From a checkpoint of a small mixture-of-experts model trained on Wikipedia: a variant of Muon for the experts.
Below are experts of layer 11 (counted from 0) of a mixture-of-experts language model. Rows are named router (the router's row for the expert) and show model dimensions 0-255. Each number is 128 + 24 x the weight over its row's rms, rounded and kept within 0 to 255. Numbers have three digits each.
After each expert's rows: "mostly gets" lists some tokens that are sent to it at least half of the time; "gets" lists some tokens that make up at least twice as much of what it gets as of all text. This comes from a sample of Wikipedia text that the model never trained on. Tokens count by the router's weight.

# expert 70
router:112139126115104120165104161072142133121120123123130126126128144102180141109175167093123126099140159165145136093161078157153128112085133087108126133114133132081098127173160096102129176098104149114151126093131117095090116124142086127139160129158106158116146131150133122110110148119147124129112135171127130128133131157145117119103119105083142097190133131125126099081134140181104109105125122103092106091144143144116134100138144101123131132108077131160122126162092109108137092112098139151113151136170125112133123126145112160163137109104107151120122148118161137169127160171121110111147140112140078123102120115155085116138086134121109139158159090111116103150160099103073122111133161146139135147125128095071073096145145120150126135144092127121128115143148108091145158162158100
mostly gets: "|---|---|---|---", "Personal", "|---|---|---|---|", "|---|---|---|", " ==", "Career"
gets: "\n", "==", "===", " ==", "S", " career"

# expert 63
router:073146116155109119144074172090162152098134151151135109081166149109134157113139149121150138121095152144128151107118122148160174113104114113101155092119087106120097139155134107112120161115107144134144109105087105122105112096148108156116130168161102149102147164168101143098120150130149148119127148149091121148145127142151085132104122109130121127132163090169125101103154104141096106116089105124110091111165131167103101089147167128104116154096115170154070097136100146125170114097120110148116139157138141100149116115128116140136119111118096178117131110163157142146090171177139166093165144119141117152108133109130105124143118159125125150126142092135130090153150115092124124139153159131139127151080097085118106115118120127137125169137108179157111101129143124084128154150138119
mostly gets: " San", " Columb", " Swed", " Turk", " Portug", " Kore"
gets: " K", " S", " C", " L", " N", " T"

# expert 117
router:090123156125117116136087135129127175117139130096154129138141146096130143110154148112159159082110142156135152117166122146146113104114105105126119131102124077110120133150171113102171125102092138089125117071117108137099127125148102164130139154133136139137147161149130172098098113115165134116111137150089099177123123145142131131093068070100161121140145095126078120114149113128122116098085123130100105120141136122125098108154151108097088138083110154158097133142113157106162131114072125153106153123144172116154129106161089127149112125080137142111107152150154149128145142132151127112124128090167109125133138067161093072122103124127112131141134108144077083132148104123113131130138147165150167149128141113099127099146153094166116155145095144150111113164150077120133148136139115
mostly gets: " located", " length", "face", "ensity", "oute", " a"
gets: " a", " at", " sp", ":", "ing", " to"

# expert 58
router:108105164099123087131086144097149157126118153137153134108149151103136133101166149122133134116064161150134176111140114156144148108112123116126128131100115124079116155166183107126137134114092146130140070133131083134109126117139105169118127148123121157124128155151070151104108138109156145089117111148105130151142171140158152121119104115116157092147145128145092091134152091133066108094097124127111114093146160138110128112208154101088124137111086150149112130168134135129134117090103081132120146129142150100148101103133099126158117117082110140117128140153135144147135142146148128102182137104143108146113154114139087073149094149125109130139143117120093093140140122106127137129147145180153150158110131120111135108144144104143107150158110135131099136168166076099140153146130102
mostly gets: " few", " minutes", "imately", " million", " least", " mm"
gets: "0", " |", ".", "5", "–", "2"

# expert 43
router:057145126136126143174098192116164173104161150133130098120153140112153177123156139111134119091102155151136146114127120169131162109136128105115188125105099112127130149160116107097121113110104117120124134117128120128104126110155118131098140148165110161100187149124125171067114128097102148123103154133120117192109149111132081117117095113093146132132138126134110110116133127137079094098099132144066110127146144151097111112144125119091149143134091128148092139136111113121139120101129131131096138188158117128156102130124121145159123129100116154088118167142160126146103141186164175103167134143140112134101117097147118132137087139152075157134157122110118089143163095103126106127128134151136172127123096093121093102140133111155119138118116121158133096144137120116143137132137087
mostly gets: " would", " could", " can", " did", " will", " due"
gets: " to", " F", " H", " S", " A", " D"

# expert 19
router:106106150121119070131116152090155154087092163128139107113164161108132125100162153117157153122103176157133187118144106161154152097124111093116146099099132120085106135152168108120135154093123162095156077095094104104121125098124116150114136145141111121123128145148087152096130152084134142071105122145116123149165160155171142105104113130096148099129147116144118095144129087145090096111114131112128106119139159160108110115185150098126129142121096158159110111145132086106153120086080091145117142141130180095130116093128085142157115108113107137133129140154144144123123142153149134102178120120141123138090159114131122084158119156133107152156148118119093090138152140111128132095129149148141135145119111131088125113145131116123110152153103163146092128158159116100150155131159091
mostly gets: " three", " few", " seven", " six", " four", " two"
gets: "0", "1", "5", "2", "3", "7"

# expert 95
router:117092119105119077120061147124140150110127146116136118079156126093140134142133158076160141108133172173139147091130129143138161129102137086106174096097106102113104138132144119132138118114116149112129119123111128125088097137150111145112160138131126123108155156135112141102098144109133145119116130160117113177139157165139103109125138084087174133156135113127104071128162115110104096132102096100119104131162124171117112137162124091109125173103097162141121122152095127100145079132086098163129151158170113104146090131131116140163113124102110129088127124147144156165105137177144130117172138128136134132105148118162115118157097137151123130146155109102106117136169105079113126090120132147151128136100142100097060124138160083130094153153119157141125103163140091115142143143145102
mostly gets: " classification", "|---|---|---|", "present", " century", "|---|---|---|---|---|", " Label"
gets: "0", "2", "9", "8", "5", "3"

# expert 86
router:116117137124101112146091175085146114117124149114150123115141124106180165127166162109143139112112158166165134118135097152152133106071112108125137122103127127093111131150164085099143167088108139115142116105145123100109105140147073147113160158151098154112131124135117129112120143112124126130108134161112118156154164152155108114083124149101158099192125123129096108090135142162115105087110102115106110102146144149115124091122143116128129156112107134158120120182100110118173084110116122163103152140168145109128140092154108157169129099109105142104123157127160154143125167161139121076158148124150112126121143104141096105160097141127110121165146097114118099158146139126101109087154181155161158131120124090071103095133130124154095153152097136149109111165155110123144134141136097
mostly gets: "Personal", "History", "==", " ==", "See", "Career"
gets: "==", "\n", "===", " and", " ==", " his"

# expert 46
router:117120115125109087139115137094152160065126151098147088132142156113130152082135146105161171120093152150170164118152115164135140115126140103113163104107110103100129146139158112086141108117104169130133118111114095137110119108128075153103155147137117150102157170152114148097112150091124155111101164147114123152134133132137109114086115106088150081174152105159097105116149096162122107103090082108115113105156135182122095078132159113116123131117106117158116121155092117122141122128105123133113139161139146101160119124142108148135099115092133178087113179142165146121111133131157166101119140083162131133112149112153136117146130129138094142149140138109116116177146088114140104109141134144146142140119090118112109113140141087150110170137104162152086095152163134110163164142133118
mostly gets: " to", " against", " from", " between", " at", " into"
gets: " to", " of", " in", " the", " at", " by"

# expert 79
router:125115143135113034112084118122119167092123129123140121124168150084127150094153151101124157135135150158159158104150109132155146137111110076096172079091105114100092133126116125098140168126123155116150122110082126112119088085112114122112174151141126144113137129141103138119104146111150165105105151131085098164125124133134124109109125100115139102136143093147139110118173112151110126120126106109118096117155134137082094119144172128119088165114118149153115128148124095122137083114114113160110142139151160108148133116138099159133104095125105139080127138138154150148127171146148123095117131114172122161079133108135114128168122204147114129177145114123112115152138113096126110111127146158167146158105113119104107081135148113140074175152105137138108111122141091114119158131151135
mostly gets: " School", " Records", " Council", " Company", " Festival", " Racing"
gets: ")", ",", "s", "a", "ia", "\""

# expert 94
router:098108113122133107135114165123150159109122134129135114122139143120126139115166148074161144135119169126144170106130101153148138107113111115110174092115101114147111145134153104112146136094111154105152116123105130108104133095120087170141129145163123131123135181150119136094085127084124141133126135152105126141137135146168112143097056123119164104133136068157105104104158129138079087094119100118124094122131121143095106125188159107112123155105096142140111103141123123099137085109104077159117134162159134092138097131135107152135115101084118161094121134162161134132119141149170104115149123117148114155096140091174128106157111151142116128162157108115101124127133119098126118106133153154176178149101126099090104086131153098146118158164104124163103110156158093102130155135156108
mostly gets: "°", "″", "′", "^{", " Coordinates", " /"
gets: "°", "′", " ", "–", "0", "4"

# expert 80
router:109093163118122116116098160075126135073124130098144091107158122094150171116134140121146159112120140141162140108164093113149149113091118097068128146110114115109116145168155113108141128101124141102172102106119116093117098083142135162092156140136134149126139137138130170107127156122149147096123129142087093131124148163134103099120115106103149111161157109140120084113146104154098125099088110107112124079143138170134108121147152080078125144097119123142105115147125123125168123110131101133110136153132143107126085090144135148160103103128106153101095160162131127135136124171146164090161145113183083139109168114145117110149113130170126145171174111099116133170166115111112116104130164145138155139127091115096097102139141110158100131152127147149097128121129131074150148140140112
mostly gets: "    ", "   ", " MF", " James", " DF", "="
gets: "-", " |", " ", "|", "1", "2"

# expert 40
router:112096124109108071132084160106157128087146112131163091099141132107140151120153162115156137110113157132156128127121099147158139119098140106108145127111108093106096160132163125129155124141126131114168099138111119119100105093165104154112148139137121158089149159162115128099082155122131141132104124142111124170154163170148107130088118095122155136162144093153093094117146113161121113101116091109115109105156140164096091133134130082107129167115126169139111111150102111083177102105085116158095145143147125114124098122151108138149119114108075151109117132150149130139124166159166134119144140119150110150124174095151126113166084154165127134159130117130125115138168115099124124093128145145164158135125102111122096097149160119136112141169097137165111073153169092101150141157154114
mostly gets: " century", "present", " census"
gets: "0", "9", "1", "2", "8", "6"

# expert 45
router:135119115118083090103102140103149135092156109130134097123150127116135121133142154105140156115096134118165165138148109128146152088093102087107136098102101114090092141127157104088169165121118147108144077109106128128102137080148122170106157147119136142125137139150108121115088136136172156104097131173112080131141169140176087094109100092110125137145156090129108110107148103144108113131090129107105119121130151136119116116122139086121112143144111158128097095122105096132117120131106134137110167124149128102165103112149140123146114124093121138123097139139162151145093141149117147109123104110157117143120141089137057132143082153164134164135173114137078095125147096105110092086120156154150155156116073095131098091143143089167124154119106129166132115135130088149141139138153093
mostly gets: " is", " known", " been", " are", " being", " was"
gets: " is", "ed", " was", " are", "ated", " were"

# expert 89
router:115131147104111125139109160068134150113109114093158117093135134120120157131131154095143149098123165134126146079141133126115133096094119123103145135120127115140126122158144107130146126109088126128157125086105131083102081077130118163089139154169125162139131134148082177089090119131169128102097123117091132154117170147180138091110113084123158116147134113170130088112160103144121137109134112088089124085150147134129109085142127087114141128104117130139110125150104141121154099119139095158114144130139149118130113116138117146156097108120119168120101147169149135142121131140166149108161127139142085140096152098131111128174095109154115149178154097116095116178143099105102121107138136124159122139119091135079113101144169117157111143152126150159071117164136120075139158137161144
mostly gets: "|", " Candidate", " FW", " MF", " DF", " Pos"
gets: "|", " ", "1", " |", ".", "2"

# expert 78
router:089095150143115092131100146084136144116143153116163114120150152112162161121160194106124155101118180146134182128129098120126166123115149117098152106111101107127100163129135095126120132118062119111139137117098099117090129107140058157127150141165123117118148133117109139084102111131158159107086135152108115145160171151175111126105111109093147083146150134147084087106164101152100111119099127114137105119130150149092120126148142090138114154110125114153129102141096127092145122091106080144117148148142147097132110125120123137151119092112107155107111135168137138183084149124148141131132133124135125139128151133176096093175102133134112121178140120115078088132165107122118125120161128151168161147089115113122113123129155127126118139156128150138090117154145102105162121142150149
mostly gets: " −", " Votes", " ±", "#", " +", " Apps"
gets: "1", "0", " ", "2", "3", "."

# expert 99
router:117108113109127091142093111098153147087129127152160135122170130118130171110112147101142131131083131128164127098150116155111151090120131100099159100104114099115118161136172117091167125118115145132133114103087093119101096101142112159107140135157100147108147128133102133108113162136137165136100155144074080121160159132141125136095084120112139097154167107153118108105145091142113127104114091120088083151126144128122121089137170108117122147118103169135105141165079090132135106114094117162091123134142142089175110124173153143141090117119121143118093154167139133151086157152168124119144143098148125160105163139139099100150118185125085154141134093118126103151149085131117101099138118150153148145114113116141122123167155116155104149154136142129115107141161117114151136163165082
mostly gets: " which", " where", " when", " but", " while", " because"
gets: ",", " and", ".", " that", " which", " with"

# expert 113
router:098094123144116093116116129097141135094124138128146096104124147120130131121149154090157151128102147147137142137139106121144165118107120080068145084101101099118092158135123073118165140108102157111136098105113111094118119088148131123103183132171102163127153173142090132124108143116145170127124139129095130141154145144157125123111093111093139114176153105168096119108155089139093109136104109094131101094146142142115111121133121108130099157109102137152110106129105125114148104108135097157122145190160157112154122116156117163159102118108116155097099148166177137148101151159154154120169120114134130157123165089155101074165125151133102154153143111114124116122156113120131093131149119144150129135093106101111094107123132121126135155174127141148106116132152070095120167171157135
mostly gets: " '", " (\"", " “", "\\", " (", " \\"
gets: " (", "-", " \"", "–", "/", "."

# expert 107
router:116092164121107114133116155089110155106155138123142108105170129131129161115136163128125133096121148133175171122143089120130158097123126091089151126129110112109094152133124107113139129101106130082133129100101077092122116101151124162121147161153106152087135143142087186110115127122161136090132152131110070128142154130149085114134101096064144094130143117140103096113138114148106101098096107103143103115137132129089109128147139072128107114084118124155123149124077117120155120110127114116094138155148159112177123081138125127145104100135131161099093134151134171146113145148113141117143155096135107126120134098138103097168099154130133140176121112117082138193117102124129111129152143138188134143073140124110100103141143111143086136137106155127080127148166107097119124139141137
mostly gets: " votes", " Candidate", " Conservative", "ensus", "£", " score"
gets: " ", " |", "3", ")", "out", " $"

# expert 28
router:070110112115122126159102177109166139108146153147151099104119124072133143101144154118137134124103157143134134118147122149128162110117136106087159114103092092103108141175120098127121145081127144120160120106094100146108119113147116159128120135160112171122151136154103150096132158101167123120123148155103087157163145139154105122100106120094115123130170119151108096115168105158100095112091110107102120100147152144110116114182142115104128141136124137183123113135091111134134106077139108140115121174155138103172088133126113127134095104104117153100106140184162139155115173172144145107151146113158069139113134108164116097145095154128098139137155114139142102164147090114105126123126133152140160149090102075101099119128126108157133157141119157138122134122115097083139156137138136
mostly gets: " Jos", " Mc", " Mr", " Bob", " Jim", " Sir"
gets: " A", " C", " S", " R", " K", " M"

# expert 59
router:111113132089114110103096152124140132113120144136152126122152145143175144112156163101134161112131155117138133077172095124138141111098115078099128110116118114109112137130153128148124142128077146114138130088096122103085105117127123160131160160170096167113132150131130161121112161095130134132089138124120107151141158156169096105111084104088170101146178125141123091106137106160071126121116110090126103126142117182128126128150133111117123116108078154144104110146119088130140096119124114140122134148155124108164128110128098145153095090090131125106134134160158154158117172147124179098179169133146106135082134115116125139148091171154116141160139106156107121175116120113089116092157142161172132137107126121093112064146167120144107126153134140143112129151145097112168130133155118
mostly gets: "|", " Votes", " %", "|---|---|---|---", " Candidate", "|---|---|---|---|---|"
gets: "\n", "|", "-", " |", "==", ";"

# expert 66
router:118137135116125115149101158086141163072119150112160123130151126112177127120150161133175119115105154119142134078161091141147161100086140112102135133101087117100122141177156101131157125125107144095165097121098106118107087066142129139123131136186116198128143147139128154131127145117151152124089126124127140163131146150140095099122105083086149097158147106165116082114151125150100120116121116113107118101151129163129111116142151103108109143095119130131088111158107119107139105103102104137126132159147149090128118100158119136141101130110124168103108154169125137148116136154154157103187155126148098129087145131134109099149087134151140119137149089108111123158140092089113096130133137171136144162116090099110099072116137139141121139141128163165111133123138095102138147145147090
mostly gets: "|", "   ", " •", "-", "    ", " Died"
gets: "-", "|", " ", " -", ":", "–"

# expert 76
router:120113125117133075144115153105142178093142140145132089104138152090157136111143147126155153094111138148154163120167127155152149119109085117115167134098118112135109162151147119098109118114115149102137115091116114098124131111161067135089158153139094137134140136140126150092069124108118165116114148132103096152136143140131137096103089103098138142137150107149085119120122129157102085117098117123124112089142176159112102109144142110107120134128066159186127104125101095107151119095124121150087160177147150124159125102142122152170106109086138124120144156132141133123100134136166155112134139102128109152128135123154081139152098113137075150151149122129100100180152130112112100099128112155129150156112080119125120104126159099113101167131099160166121099181157101118152145129124130
mostly gets: " took", " would", " moved", " could", " went", " began"
gets: " to", "ing", "ed", " in", " on", " for"

# expert 37
router:132126126119111115160102142102149122080148164141145087117129144109172137123151148127123137114120129178123158121176078147136152100116103111112164127124104072121118144144153101115154170103111170109116121091099118107133089105152129125103141123130079152109163115135102132094118150157133149124122135130099140146167135144141085130104097096068165118165139089144099132114126092121121113129095117127123133111169155142112102096148156106120131165136080139132096081127088118101131127114117135142094142130191149090134116103124116146127110086113086114126101132152161128164101146166146141129134172121147099149104136120160081098125119142155132151147122113102092100129127120102109116112132138171157128162099130137129117122130152113165083110164139172156078132165150084115152169124149106
mostly gets: " l", " int", " sit", " leg", " typ", " s"
gets: " l", " s", "at", " L", "l", "it"

# expert 93
router:124129126138118075154113162111151176099127126126129111106142154111165125119177159125140144114123144133151151115150098166143136108111089117121193118099117123118126184160155106104150137100125131078142114110125125104110143115152083139071142127142111123120144139141128170106104129127131184120083148116117090150140150130137104098107133116119126115155131121142076110107140122153080096108089106118117110094131142138089123114122143121094085154125101156150135087163113113095144121108121111137096159191160156142179102126162121150132102118089126161102126134155147143153113126161165173131155157102130120155128134127152111119147083134161072159154147128113101123144133121102116091084115115146111153140128104116123099076133158097142091137128121117171119092165140122111153155158151122
mostly gets: " have", " took", " has", " began", " went", " became"
gets: "ed", "ing", " to", " have", " has", " had"

# expert 124
router:115119139138131111168093132102154118102141138121162115116136137063132145101148147139141138106105147155150147088141125133125146104114138113085150135106099102096108132147116118121122142076119156130165118121084075143115121102142122153098147136143138183104146132159104158062124161095141136127115142146105091147138142168152105111099128110103140134128167115141099102108169091150084097102110099129111104078139157141101106131170167103087131133113129138163113104132119127132140106103138109138121126145149140120160084100131108127174106088121116137113105145155142171164094158182145155121155141089150074135112144098177097117141098143134062138156146114137131108140168125091106121119133125147142124137106077073123101107129143120156121155142108155151105131127131110097150156145142122
mostly gets: " David", " Michael", " Jo", " Daniel", " Bob", " William"
gets: " T", " D", " L", " N", " K", " J"

# expert 62
router:073123170125096114139095156127120134111155145088151110148143156095144129127159167102148134111109142134126140122136111142168141113116131094097131102120082109094134131119145090127164135107091145102129119108118109101098131100151126151103151125153108154110127136133098166118105141136160148146130122140121133171168141159141101107111107115091148104129145127136105112136146085124078102127118125107132082077144161147114098118134128099110099126114093122159092120152112123122138124077078130172119178132129165093135106143147093160141107132101081147114130157153150151141129117118132129122161126130111123157099175107151119082169108146132105157138181137091102081134129100123101087123130104186146118124093098139126100114138124137142111163146117129162116109161143086104121209121152095
mostly gets: " re", " be", "year", " co", " non", " un"
gets: "-", "1", " re", " be", "–", "4"

# expert 87
router:088110160134126124128092155129114141094107138124118133117133147112136096110151134079166125101115170143145166127132105165117148112120135091095156102118108114106083127172141115090159156116114136126151103101118103105084140124148079147123133121149115145107163146137107148084066126121133145132104148164118122169144158142158108102112079121067139134141128138138126080088149132153113109122113087134089106142149134150111121096170130113109099129098082127163082138127125112113124103126124123164113128160151128099152100129130125175116095118113138160093114137151163123172090170150130133096157110065127123156132130118138118112139111169134105152154148133127096084129143113111089137126165137147180158154127116100099101089126123117157109149124129129119131134132168059104126141104158099
mostly gets: "See", " Website", " JPL", " Died", " Born", " ·"
gets: " |", "\n", " ", ";", ",", "."

# expert 77
router:076083195089166102104017164095164151051121116086148090122127125122125147118142140112178126116110140123147142116127102135140138117123119079096157101122118109104106145145132123110160133117115121120148101127083124121119107128131116128129119144133115147133142135127101138110098137135122145129102138137118112204146168159136110118137117106109152136127129092154113085106136095147134111118140082133108112119139120147124106101136140126109118143118109134140101135127084127108163100103110147153096154136133131125130129127183120157153108130107092139089121137141145124152108132194182139124129116106149108141122148076148121128155109187120113138147132137127064122148128115119097097109138146152171124136126106123088117082120132099146114136158122131133114118143164070126122148154146132
mostly gets: " ;", ");", "\"", "    ", "),", " *"
gets: " |", "\n", ")", " (", ",", "\""

# expert 20
router:112087121111107121121119128090119158070100109107140117136163151103136165126130154099143166109115159141121129093138132145152151107106106108111172126125124135105115152141129094127133128086114123106187110111087131094118098100144088155126148160157101129105139173154095141106104166112140143114101134129098105125141133154164111101123109115106169131133151122129122084126140078130089132085097107079115105106131151143121107103175147118113144113109107150160128114147104103122143120119099121147130129150135157100163083121177112150163121098131120142110086143181164161143111160146146131100154153105161074121118143107141128105163121151133123151172147109121085121161132111097113117081130159157172129136102124120123090095143159091160092133164124136143095133162134122085134164139150100
mostly gets: " Title", "    ", " Candidate", " Pos", " FW", " MF"
gets: " |", " ", ":", "|", ")", ";"

# expert 74
router:121099140136119039120076143113124151064133117147140106125152128098133142107142162113141117136122163155144133117127105150145160139109126091109148103113117094113092157152160093106137138125133158115149102123099118142115078089161090133123169138113137159111169141157071129112074147126156163102099151128101126155165130141139117135117133105130158131164143080153101104111142121165117107112145100121134091122172142172079108112167152114115117167127125157141112118155111094103150097104088110156082122140126142122152103098155100137131117100133093128120115135156133131120126163136137127111131167136142109146081152114124122106167112182167131145165132112107137100139145124088114133089132129192136144136108118142120115101146161099130103156168113142135099105120145102103119152148143120
mostly gets: " century", " year", " season", " day", " months", " month"
gets: "0", "9", "2", "1", "8", "7"

# expert 118
router:105128115110121121132087144122137173107115132106127118134144137118131138101140161101144151142113165133151129112160084134122152119083115100110140111127067079087124145169143117124135141084103158103159112081103117109111112109127130133104135140160106161123153135125110132102113139085154145126086137145120107137158159164146114090116121070105146090151167130154124070115146086173088100114129094098115104111138148153124130128146146130112119119090085170135111118151085089099138098099116113132122126148167149119132122118145109152151119102117123160095106144147166141168112172170146132110155170135145108171089148125129095097146128153144124122145152110089104132153126121112128110113162149152147119159082116096091083087131139096138116137142128153163115107142158088128153174133164114
mostly gets: "\n", "==", "\".", ".\"", " classification", "==="
gets: "\n", ".", "-", "==", "|", "==="

# expert 27
router:112110140148119119124110144058132150098146116152139113106168161130131150111162173109154154107099156139143148091135129120122168115115118103113176112125119112111100128144137106111135190094098134139148099091126083098090108077144104178092154131139100140085127161144127142098109162094164157107111146158099126147120131147168133097083059120089153127148155127119118099111134120142085105117101122096108119116157155158120107083155155103109106148110113158132098131148096110101112120124101117155111140152144152104156130128140120148148107117106117137112097140154155129160093143159158152095168170139149095130125135100145104125129109186138122134160122131123113103134141084124109121127157108127174145121112108100099085119166133113128137141127127128140114085148144093108135152160170125
mostly gets: "(", "born", " (", "£", "#", " UTC"
gets: " (", "1", "M", "N", "C", "("

# expert 32
router:123133108136090084114094134119138137093156140130114120129160118120134126111146154114141183118098128141149144119142111128142142117108092114114149113111100090107114138137180119115158161127119146078118087117108139147124105102156135153115170135153123149109156120167115122090074154112152124105099154139112080147132159140180109102105082098113159129131151101148132124116160096148105083096102115096091087119147151135095103133146122110119081150130107173138078096151124079137103111123069139143103130126175119095142094119161130132164119131114115135131090141135151154153099153125144139124121118106164128139121139083183085104139116163151127159139175115136070098140169097081113107120127150145160147136129114135138125120118148100161105139150108130148108114135142081131131141147171107
mostly gets: " been", " was", " being", " became", " were", " is"
gets: " was", " is", " were", "ed", " be", "ly"

# expert 96
router:122097140117096066131104135122167174115147128132137123116129129091140135147150146115160136125115132143121167125166105165157135075083100133116141111131106132112095122125150115076157177108119164081137137103115123104131130121181092152097145157134112139092132135153078150086090137111164152093103170147120102129136111138173103112102077095113133103145136092138094143119148108143125107117109114077103112113138146148108088106142132119111086166120100151142113105120115097101145110112116119141098124135149150106181118097170117148144112108101127145102104126124120165132093133136132119107138121111143109152113170120143077114125093145157070152152164103132116120152149113106094097100140151140147131147110124117106112101168161076141115127172107185157124109144127129124150129154143126
mostly gets: " him", " similar", " control", " important", " access", "ability"
gets: "ing", "ed", "ic", "s", "ation", "ated"

# expert 50
router:118097139116120108118104136096138157113159128121142137127136157133145135097151159087134133119126119161128140106184103149130134146108113123100155118102090117093105132157132115114129132093078132114131102111119111102091125122169114143126173184117089169103129146152116134119109179112123138108122134161123119161174161150149123131091088095089157113169146144136105089104156099144094135099092123136112111119178154161099126115147138093117133144124109155164113105119091120121128079110119120135104150143173138117142136130131119163155100097111107130081110172156159141178098172144137154110146136114140078134124125103131112136170116176134122153152151112120116076199157080107118129103161134164150124142090108107116108103137177132145126135142110144137124123153158086125147141128161126
mostly gets: "|---|---|---|---", " Votes", " %", "|---|---|---|---|---|---|", " JPL", " MPC"
gets: " |", "\n", ".", ";", " P", " W"

# expert 9
router:086133149140126127148088147090166135097156101101125082111146156108130155126113149131153164091120149134140131095119124126156154111116108071101160084093084134141109152145115121119142132107113143109158122098080120110099099112132110142116117150143107145124163156126130160095119155121133124139104152141095113159115167135176121079115078120082157121122137111129115105107147094143082105101105101093128132104110155127107104109139153115139121134095109156176137118133109125096155121103133124125092160144134136135149107138149132130165119114125108162089103112150148133147105140153139154098147146118165133150122136137174105098164106154154123162188144109116085118125112084118077098105152117150172168141074112097099100072144126100130127119134125123122091129119146066133135160124154119
mostly gets: " Released", " Species", "born", " Genus", " Candidate", " ="
gets: " |", " ", " (", "\"", " =", " —"

# expert 6
router:112089148119108105120117132114157135099129144141146111125154145138148171091132176096141135109127156166128135081157120142143130123107093115113154109103125114071092126159143119107120163105110141116128125073110111104092117123193105159127159159139084146112120161132114131107121156127143136116111138163130132155154123162172114134118083115093179101186143108128119113093130094141093138100114126120107094105162130150094130135158148104113121118119101131178106100136114096136142094115100131143113124153154117097142128145128106135148096103113114135117107165151148175140115160150132150121143136118137092130116132115133104117164082171142107132175144119108100102161148110095073106100163116167164121139110113102105108072151159115172128160135107120141130119165155069102161131131148119
mostly gets: "|---|---|---|---", "|---|---|---|---|", " ==", " Votes", "|---|---|---|---|---|---|", "|---|---|---|"
gets: " |", "==", ";", " ==", "===", ")"

# expert 24
router:088134119104111115128094153099150150114137114125130117134154160115133144109136157081134160134110167137162132131152101140132146120098112084115137097119099090077128159138153094111145148087112150112142137087112108106110146123145116134114173135144087148107135136140110147121121138104149153125097143154101127153156152179148115114089115093113123113154158132145086090100186090148085076127121097109128085107142151136124122118129149130116136116092093182124115113144092099106147097111122117127112128145161129126148130100156111162173125094118118140097124148137134136149102173174136139118171160132165116167115144104143114078149133174149136144139165103095083114148138129137129114120158149142144126131084128097102088062121138087145110137125141134135106089142156083126152176127152105
mostly gets: "\n", "==", " ==", " ===", "===", "===="
gets: "\n", ".", "==", "===", " ==", " ="

# expert 48
router:114109162120115102133074174101127152115142119117141136118134122123154125122165174112152134100122174155164153120146078146126159105117109123106169118095082099087086125145142122116132139111107164092146102110122091125128115117143093161116154174133128171112151113136098137100092134096165145131122141166110127157145160156176120131117085120089140112155140131165093123128137126169075108066088118119103113131161166129126122117140124068097146149109096166148105132139102148125135102084116099136120142154162147126142101112120135130134120092108097135089103163173152157153108131129125135095172124129143102141120142117174097081147110130119109137158130122104092108163146112137103114112139141155155156144108124119113109098154142112167110146130113128164087125159133086128147139142148103
mostly gets: " —;", "●", " −", " —", " +", " ."
gets: " ", " |", "1", "2", "3", "4"

# expert 13
router:106123133106126126123093176083157129094122129109144085122154164110137192129118136115156159111097142143145139110129113119180143100121108116107154117113123116120118142167105091118134126106112152106138093103093109129119120088121123193106140166128119167109140155159102168099132139117144120118115139137082114140125124141141094095097112124116151129146149103166103103128146090137095115095114109140107126094125131162122087097148142113102140130111137139135125117150106156133181111088105096136099148165145144115141100098162144115150097108117087167098112151161143161146112128163157125075165155138162123131115139102150108106148129117143117157181140095093127124152124106111092144110127154143135131144105103119076113088152144093147092143172130154159095110155131133096172161166134079
mostly gets: " Sir", " MF", " Conservative", "NG", " FW", " DF"
gets: " |", " T", " G", " of", " C", " P"